{
  "n_layer": 10,
  "d_model": 256,
  "n_experts": 32,
  "experts_per_token": 2,
  "d_expert": 160,
  "d_shared_expert": 0,
  "activation": "swiglu",
  "moe_layers": [0, 1, 2, 3, 4, 5, 6, 7, 8, 9],
  "router_score": "sigmoid",
  "normalize_top_k": true,
  "routed_scale": 1.41,
  "balance_loss": 0.00342,
  "balance_bias": false,
  "init_std_router": 0.00919,
  "lr_router": 0.00107,
  "vocab_size": 25914,
  "norm": "rmsnorm",
  "norm_eps": 1e-05,
  "tie_embeddings": false,
  "optimizer": "adamw",
  "lr": 0.00146,
  "beta1": 0.95,
  "beta2": 0.95,
  "grad_clip": 0.5,
  "batch_tokens": 131072,
  "seq_len": 1024,
  "train_tokens": 841300000,
  "steps": 6419,
  "dataset": "wikipedia_en"
}
Below are experts of layer 4 (counted from 0) of a mixture-of-experts language model. Rows are named down (a neuron's output weights, with its number) and show model dimensions 0-255. Each number is 128 + 32 x the weight over its row's rms, rounded and kept within 0 to 255. Numbers have three digits each.
Before each expert's rows: a language model's description of what the expert responds to. This comes from a sample of Wikipedia text that the model never trained on.

# expert 19
Description: Foreign-name word pieces. Middle fragments of non-English names and words, often Slavic, Turkic, Finnish or Indian, as in Tim|ur, Jak|ub, Dib|rug|arh.
down0:123115125132134116120115174118078140149137136106111102110056165095136133191176179150098156103171149121173134109168146075180159156135175134135116132159125045192126188189140140056118154143219145136168137150076128095102122091107130085121087134127156099175139138146125065129187150119143159073197134120140119155157129133138144146172103066124105124120157168206168176164117140150139143105136118154142152115121183111174122150149119108144158100186113169128193113141187117105157161152066133132113106120165099157070119135141134162147137148104187187162098122126049103105089174153144103109059170104138107124119164125166113100075113131149175156117121095103098102124177133137184106102180157076117127162102147066145133135095044139168106129104168135137161116094164100113075122107142158

# expert 21
Description: Multi-digit numbers. Two- or three-digit numbers in prices, scores, weights, times and dates, such as $50,000, 12:30, 25 in tables.
down0:170122091160144139112108167153121082191169133067140139182137153094124220110131160165118112139126128149078114141131143151128083153125139198132062136117138194140149055127145150102137118109125160100168101060139142105154153095107150083149138098130148085112154130100105094120182117108182123125083101093202150120172094131094149104230096068136154145123145129115149123156066118169149151147101143141052124156100131094105109174143086132154156150152094099083102110177106145090177141112135082076113090167158112123124073133112130115119059093144105179186103118069176112174112098157128116087146115179131100210081055104188148122128103100114129120135166143146153150124112130124122201150173152107171115144106128102114154044117136133105100127089120143107134111182137133074099100136170113

# expert 29
Description: Consonant-cluster pieces. Word-internal pieces with clusters like st, th, ort, ost, ard, following an initial letter, e.g. Sh-ort, P-ost, S-outheast.
down0:116182140121168117148175082095125095121130032138125127111047078174123164155120155255120072163117120189165173098168143104153112130136098062102147117103141154128147156140179103110130105145094156104084191134099090170111076160102144145162129160149107147122156166112111116130147125084119180116183154092131122090160112152126143162147162164165161167131103114133131099144179158095124135090098127082145129128133062165170161104156211139141161152141086124157100107111102150114123179114120129111123092071156099117121169141084108078165118157101136147154095153101159132122133159175131103113123103162187130156218119107097114120132089123094154194169115173093106184141066155132067170139118153159134150149194121142185163145153135174167126138109140119137158121113114125105092068104138122

# expert 11
Description: Capitals, codes, score digits. Capital letters inside acronyms and codes (UNRISD, HO3S, bFGF), en dashes and digits within sports scores like 1–1 and 6–4.
down0:108145114115158137126046138105136100149154138094140114137186159151141079127108117131180120134095144122097137143083122066117144185161127179195136077115161146171121114075104122131173139137119122158092072167100083117106202132137116114141153195186149148103154159145095178180101126172118144124129117135130097156107144118119077138109157147083144150114088137141208125097138075101115086173107081144114118186105124136057123107169091139121156148141120114125097069075149112169131141148096134108175120099130098157167142091162086100175173146137123111131091171129109144143098111082114067140090169123118113146126196073100072088112156116173071176189174105097170145144113149155157043039102091119089099122159231136180161163146120128101122137145087090093132105089115103139118141106146104

# expert 10
Description: Year-ending digit chunks. Last three digits of years after a leading 1 or 2, mostly in tables and lifespans, as in 1|991, 2|018, 1|848.
down0:117159097132127197112144117138099138117209132160155134120158137126135180160072167086078100149160073115088089126118121110141104151177112098211102103123172090112167181143126147109124133118103160085087077163151115143085128190139141124136138118119030154131121128136070149113180170111112164169084138097177201058101129227134056126079131171169139124167142121073129143121127140096096138084100094128146123104120150117170125105145164110144140116097146121130085169079127111089154176150142074091134113152105129083100140114172102126118132140103110114134127101147095169093107121119179188122071147159157071106160065149171128197129124137093108113116144156206161145178120098128087109171150151104121121073070118152155148112151121077124167162116171184090144113129164104120156144091165161

# expert 7
Description: Scientific word-internal pieces. Mid-word fragments in scientific, chemical and taxonomic names, plus Romance particles de, di, as in intrat|he|cal, eryth|rom|ycin, Cerambyc|idae.
down0:165105089140151131167115043164131134103125147094074178073115075075144144152096150121167152098108107130142123156104107117095176161093125103105065110164139101117123142108130129134100104139123177085114129158064116146136088163092165172095130127069125094051102097146146158098138129117147184104130136202181096048133129122110144131148172145121092094121122132131126174143161119119158147129120143110119096108088140163153106217109124103162129106108131088097127140059139069125165097172177115153146125184068086086083165185130087156208109138116060145107096123107120117112089127116162092063151099138080149112117247158143161100131132144181133128119155149149174148093156108114093090172086113124158139179101112080144152118138110132104124133083115117090120153134145193060123162077104108

# expert 9
Description: Headings and table numbers. Wiki heading markers like == and ===, table divider rows, and small digits or pipes inside numeric sports and statistics tables.
down0:166102094137144140074111148132161093135117099133124074094156139092121156157099123129113174145154164163169173120170166094106094101125157134128069062085114064138119143115056127150098124122094124146076136081097161135100166183135141126169129127150187080117136138158177137124143147142108097139158085112123143131186159135123120164140092099120100111115137149156171101116066141121159146173165140180146138156161095155088100077111142169103138121150191182147129159119133209100070105136112178043172073095180168148118132182097151126161139110160073179133158099106159107083178093152150179131100130149112088121102144130134123122114169126177147165101104178110096096115095066129165067149137157095169129085160150094134076146105131135112123125087065175112147091134044077157156217093114112

# expert 13
Description: Personal and place names. English first names and pieces of proper names in lists and tables, as in John, George, Gavin, H|ell|fest, William|stown.
down0:130140110136172141168153072106151141129095117097165171107171148077152116167144130152141140106142117103105166126165103109083112119079160181140128066088125115156174087114124104150122123089052146098174163102144139110073126096083127093120120116130134123161155142195105105108152175139152118122061153064095076139135072124129156101119196112143157129103193071095109195138114147160108160074130129136127102164126120131137085089102132086150164144158118161112099127124129092086119089074113116167104122120128123161123117089141109117146074047130172113112175100084082162140147109104170127131169082120172131155081137116129176187106033188082156134123133162113116170097090146139171207133129185145070105100146145143179082170135171042135173174101141138129051152077134136105151109118103135

# expert 27
Description: Word-initial consonant pieces. Short consonant pieces at word start, often after a capital, in names and rare words, such as F-em-me, Sh-ap-es, Cl-eridae.
down0:135112116126143187087118157187144161126118143081090112124146140111093206150121154108140181106085136127158127104100134107171164183192084142097157112133117101105096132146080121111202146145128162089103130113163161182127115184169151183119116091172133101176100141129092180141041169170079127140093145113094163169145122108125161080138146200094124168112114147148128090072134127107147145111173101104080146121145101112094141193161128147139109110113103137100107109094090138130171130104158068123113111126103074132157144098087093099128120102099069157185112100205207115176138038121109086180105104120136073105112071113135081106085145129060132157076158177129122092134128135156162124138088146102120151129134133145125075132112145094110083130152098169061173099075107130097087128151064146

# expert 14
Description: Mid-number digits, some verbs. Digits inside long numbers, coordinates and chemical names (1,066; 53.9059), plus verbs like not, made, acquired, confirmed.
down0:122153147160115108103115182132102151141149124089144123118146094118128144096110136110151151146203100109152114197150157124126096104138133149167067110080128135085176169113174158163142088143139149146153151171134139142121104136099113124157099090139100042116131058113095138118111105142185104146116119136133107065154150151151040139174115098078204181141115146164125109154140180066133137120147104142137152088108148132140106131047132100133134159075166203154114145095162111134085188097138127104121113084074129147070094137155155145193115116126173084122154076090170119112149089109131058156141117127194129144208107137183159134165067121175196135133159198132104132169130131133151163155073168174175159090147184125080094159070140159177123083113136164131127102141087101116148135158119146

# expert 28
Description: Initial capital letters. Single capital letters beginning a name, split off from the rest, often in rosters and tables, as in K|oolhof, C|iljan, M. n|uda.
down0:086112110150059135117104093098116131129120124155096098142088157149108147131117131119095146038122127107109140059119120153086101116174151142102105155163157120121164119134166106142191125095118181121136165154109181141176138169105083076092124108163070111101153142089161189129185134106097077138111125125065147043145120081167172211130121139134213133135111102133148089051152152121142120140157148120133082121120177075166124146181130169136121155147091136175115122156152109094103143110110161093169160136145150118173140125095100204117128095120127085156127104178098167138173101138095129120102119120213131065105244158196184158154126123151127117108152112155101144110116185125157132150073106146136108150148143165080102100101105122095094133132164148111121096165137171085140088068173141

# expert 25
Description: Prepositions after verbs. Prepositions linking verbs or nouns to following phrases, such as of, to, by, with, named after, induced by.
down0:172158156139032099107095139121124141105128147138117088165081130140105146122157062102104111079114097170108067114165139121087143104159159132102136151131107099109129189114134156100096170134142127151116102160145115090143109140128105154157145120091107182100174136101194155111146155138156141149111127121089084163062096188123109119155163089121178129170134072142165171135143124079118095136142100147167175103095144143145140097091097132098173095115149068138104077117148089087110114160135116144144122090119136135145121095099098113110121197103130152101140181093157121070090112137204144183114096103166153126177200091129094128138096141112115146060111124142233191168126088155168112127054108037122119153193156153077135163092155148121122122219109148150108086178149114109089132071122148